python train.py --experts_per_token=4 --d_shared_expert=128 --moe_layers=[0, 1, 2, 3, 4, 5, 6, 7] --router_logit_norm=1.5 --norm="rmsnorm" --norm_eps=1e-06 --learning_rate=0.00821 --beta1=0.9 --batch_tokens=[65536, 131072, 262144]
Below are experts of layer 3 (counted from 0) of a mixture-of-experts language model. Rows are named router (the router's row for the expert) and show model dimensions 0-255. Each number is 128 + 24 x the weight over its row's rms, rounded and kept within 0 to 255. Numbers have three digits each.
After each expert's rows: "mostly gets" lists some tokens that are sent to it at least half of the time. This comes from a sample of Wikipedia text that the model never trained on.

# expert 11
router:127132134158149153199102127121132161127122153132132131127121112122127091094131101107125120117134123076161165104139141105133165135082108157130133074125162130165132109148127116185098100113152139157135121153147100084137139087139067089145132111136112144125126099092101162125092098167136156139125136120128138133143144105139106128101127142162112113137151104166137149130118106130132141125131118102165117151126118112165108123145136154110155154157121120117136127114121106194119124108133151115136103095114149097100084139106138187174095164157113146134133112163140118102134187142111102155116143149141103099118158119142148130133147144125106162146147130100098155067128112115116159090087171168098183129132174129117137143119171125097109097135158138126116099123103130147107159101081097
mostly gets: " the", "The", "par", "---|---|---|---|", "|---|---|", "iv"

# expert 4
router:137090098109087109166133089143092086177125175110124128135131130110180114111086152159132106132147168086112165137124120109137145129121115085113125191138140108144133095055115123094162129099139102126125100104106154129127122121122164096130156174165093115146148112101111120148120047146170153096134114153080145102110143140081154126123141131124104135117166144115096144142118137101151148121154135094121133117135139130133155138102162140133151113145168148126086113108114135130135078126121099076102109125161138108118182103114095128104114094106175121096157177141151137124107143111113158104127131127129133118131113142156120133104104123162149139170101113118144104137178114128166136121149129108102110122121145118174123131119107127144122156119113124134113130137114102115195143138098112
mostly gets: " and", " or", " of", " but", "\n", " which"

# expert 15
router:090129140130111155139113113162102078167098146120120132145132153139097138093130140128133101113137137145111159160083154152157166132160113101061078160086141129107098130118085127138122138131114099125147103148096146121124158132115136138134158175120106147084123143098116142100129089159115147111124155125125124101173176115089164059143116116124108131160127135120140097138110149104144114152119145145091137107139109179120129075095128132094142152162136148121140135132127128134096097094135128112152120121147126137135175110118117090122104119141142158084139194156166124142145109132147127127091112092129139088102136181128138120138125152172142133112074119126127136131166097097120107144095102111147113082099130124179134137156109121131094125152143118176129143150168141112163138097113164
mostly gets: ".", ",", " of", " and", " in", "th"

# expert 6
router:155127090137136105086156135103102095137090114131159155131106134082123131158103118207129158129156067112122099131166167136137134118184147140126117125163132116114103123158153103072102153112144171149131119116138138115157099115123139108136148123101166160117134152137146118159129135118095132139106120155144120120137124160152131148192143137190132145114130140098130136156151150155125116154127181095105110114128134113130102126124112119096130119123112156114119138119095155119104106141132086082093163140138090138141109049113133115132135119112142069106142165105081136125160136144141105149102157162093126094098141101159185137145091084119091142126147154134147078128107103125124133128097104143107092093117134120125127147120155146097108128154131146117116130149132138133144099160142099
mostly gets: " ", " f", "ta", " p", "ce", "o"

# expert 5
router:081144061094131153145128152119149143126142162114119115148094138105141113129160100128101087109131146118159165119139120107116129141075134160142106091168095123113125183161120185143154142151164116107118133150169115180081117176113169123129139134124108134128111133113119079112072112144130158113111158143130096130132136177154075104151104123161131108153095086105175148109149148111127101139147098148121127152104137189113146132093131131080105112114111154127105134135138150127142171109139102184105124143106106146168125114118115136094114150121144158160121129129102143104162128109122148115147120145144143123177123091136154107141126109101124161154156161115133145159109141132118096158125105139122127127158123099117121151134099097097106124161131104130138115147147082141082115090105094
mostly gets: " a", "ing", " is", "ed", "es", "ers"

# expert 0
router:117117152124097102127123143146136153112116121118108131098120137094128183141122107105148091118109145113153123131162110142147105106107094124118149135146114081089094093104156166121164131139124146161125097084157117121146150103089109149114117107129095140115166125103126095112172131177167109175135115142122125120135167102159128156142127103101146152146178162085133082130164131108112191085149128130116138125154096134127151159149090136163138166123147142142149125107099108146136110187088154103150128136145123155124134136129127154160189134103128111137116112127086118129095169170145147104098120114165132131116134121141118139097119134100113092158125153160094143124099063126128116129163118091101142154133133097081095114115108108160171147142132134137136100111125138102179143098130165
mostly gets: "n", "or", "le", "er", " (", "on"

# expert 13
router:133125111107169142116163099117130149137108148121150125088110109211126147122122141095144140102099119136133138126121136102130132160102115149115092125167123117137132126143118116143156166130155109105102135112133120168192155152108149129094164134150156127157123112137108118135138123117121166141154096123108108153122139160156111165108129124120135113111128097141131117122166100103123185135137130133133164125153119132127110193154145188099105102145128117149100133121172151122152117090131165169103110123115112162107122100123163104089107124131134080148170110147157135097146083127132126116141093164120131133151090102100129157123102123130128105121116149097182067126199152130133145125150100144145136101156084134104108147118100123160123126087141124102122158074096113122107104182137182
mostly gets: " F", " C", " E", " K", " D", " Ma"

# expert 7
router:140153095136106142137108121161136113144134117139144162113117104137151119186138142116116126109146086113168157150121131153144114075133107107157142135124112128138115125158145135132150161109135163114094150121130189107099126135139128122136128113143096111143119136144183164127119107092110130136124124124085145107154121128112126140101091129101116106171148139124094136112086111098081122141165119142076142144078123128111142123117116153124130122197122159101122111082104142082143172084124113086162116146169151117142164135132130102131154126156135148119125164148148126091134209118130096113152165132102114146162101131138163138139117131120050113127128157176106152186165130094087112108115138063136124157114126120124138114091138118119121145094121132083119129136082137140145115125148127
mostly gets: " a", " the", " The", " to", "'", " his"

# expert 2
router:120080136077115124120158141099104088117164098127107127162108127129147116181116109127114136128142179118121149121099089142119120153146119127106133192089139123142126123105114154079117119157148099141124128126127125147126113137148149076120139139159119157108112094199116126173170133113141127155131146114109147109075121129109104109117144135116111114109125118120141093144157116070113101116104123086089156115125132107170167099136170075174118081124119153129143107107109166095153145164128110119119134148124158109136166157117115155140148107121126104152114095095159113135134124118103176135150137115120135130132133188138109141139135114133130138103114124145126137133120211181152129142130094173123106158116136131132182074107145115160140081151098137096120111137123122120130148134141095
mostly gets: "\n", "-", "ur", "p", ")", " by"

# expert 9
router:145137142111124100104088174117134125135156131116135132132152131099129097135116163111138131179144131112120126143078095181151123138153154137163151102106126130176146101091123097083131139109087100154123135106128107146129121125130137099113083112138136144097138130160137135137108133119091125139148138159108141130143085120141114142148148141143130150116121148108093070063165077153107097103119152129150113153094169157121108118114142125173137114139112158122146161140169078145084115121119139124137099127122106103141126153131129123143146117074088103123140131146121144183152091127113144107104135094143100158137127160127098123160104114108148182062126125131106136151089186182111112140146113114146087109149124114131132098159136151150155111121121161205110163143123149100101135109127124
mostly gets: " ", " 19", "ic", " 0", "\"", " E"

# expert 1
router:146135151118139129116151103114116160128135135139110131129162111159073105104129165117097121175113079131097043136102141108167129121161124144194166131142125184107106104085126094117128151154116154115153146085112125107091120108137124187112163137076176128120129120135161151114095119101144122138098113121103135113136116115103143118113135110132138121115135117146121113125095119167123124135125114095122103154122135083134142108184149141100140165130108102128127131131157114134164170148162116141129147128144123154117158130137167115130095131162150099112174118135135106131085103131128120135155127138118095126108119201159097136124139146162175120138110138135123121070091129083162160135140127131143096149112121158123119131127136104120144122065134102088160127139145109165151125159153080
mostly gets: " Pa", " pa", "la", " Ka", " Pla", "ka"

# expert 8
router:110113165095134116111098131165122128061119081130150132144133131092135143086140103177158113111156128151107121130093171133126144082145184101150161150093115135137142099130102106166113115139091161102132135125159167120090135164096115139147098141136166114121143144096131139173127144136135128098116115135153148174044153158084118112117148130117124141131126176115116174171128100113206100145112138151143159185156129076092102118158125134152128107101132099146124126138125119130123093135140132096165151122115163117125127122153137151125142129116106124125105126103154145138126100162086132128155107085160148135144108131104091153108158118135126110123160111139134115117113132181112158098116123081149123115113131128130150122119139140139156119095100106110174177122131137104114130124140152
mostly gets: "c", "q", " 26", " 24", " 23", "а"

# expert 12
router:160165150165092102127137142142148155125165116171155131112165100178120133110137124137145155140125134168136084081120132110043100127135118106159119110143143146101161124139144126146114089125156164099139114119098102114168103115159137131133175121079084116166111129099103141102141177099093118147145117116096146146125133099164128128134100158123125115121147131166101165165063091127108139143128157127104130074134166118110137092158103118153129115120104144129096146141139126128103118149138105109136128097138137167138093154160141121115158093131166181132057099119113141132128139138138090147067159132096134133133139124086158132112120145120108117153107121142142157117123119106167148111152166166120149121119132149136109165112153136121120154107090128120122137100107145098092119132138107
mostly gets: " the", "ly", " to", "al", "|", " re"

# expert 3
router:127148101178132139149100108122126111140152118154126113146136133130111150147119115131084146123117105127122091135158087165120124148167128158096128171102098152133137131106155133155140127117107125139112129173084161141143133132158146146123081107157136123167127114104130134118143165087146121107125102104172103104151087142134182128177149134092111122085107105159170154122138159175106123138120131132150099097125113125126117164061130115126114156134164130125110103120102099128125118179122152168116153130115130098117119107137106124130069123154130155146161110140121097128161144118139108155129131096115146135075175106138114051167120115171128117079131109089135096179132125092130112135138166105150150115165122111131122117140086127121126115149163131137071104118124158166088124147145155
mostly gets: "e", " ", "te", "el", "ne", "ke"

# expert 14
router:145132146106150116130166165142169153149121138102063122086108151136160149084109152148120172134130172180130160123160135119103094157108127101110121093184138118138147168127119121110119147106146102149122135162148111135101123142164119114124120104132119115150131135193138106115146116145149121115137133117156121112123149102133151124120126113138134102140115125096100150118111175104132145110089095164141109103106113227132119132084120110129111085114098117116145113150111162143130160112143109129121129144117118143158105166147120117096135133131078180118079107119086182124109135087122165121162164175122115103179107099106128111128142132109166093180145136119138160143133122107110111165085117139129140137111131148127098120147120132127101100129127111137138125129125075119091137118097082
mostly gets: "s", "ly", " S", "ity", "ers", "ist"

# expert 10
router:142109120180147146106144089093121100118087135109167110143126133112142106178144138116159130118103114120110128130173134080121141113077139112122110101105156120147145180187144128126102081119120105098140159144123111111151122126119101136156111146134151090115109154156137131131130129127110082093131148128143129157127081125101112169079114131134164162134089132157124137113120158166145117119148110132160117132143127082143127155138112108114124140089155066133147132147153147082146137093105140159105132138126123093094102126098106118139141153134137105115141150091150107127090102094160109117163094157114139163126122078115139152096154147101128144125153075138128126106163109161123125108154147150105131157119120145150146147130153173101119202160128144119145118145166150154188110157124168
mostly gets: "d", " (", "ar", "ent", ":", " C"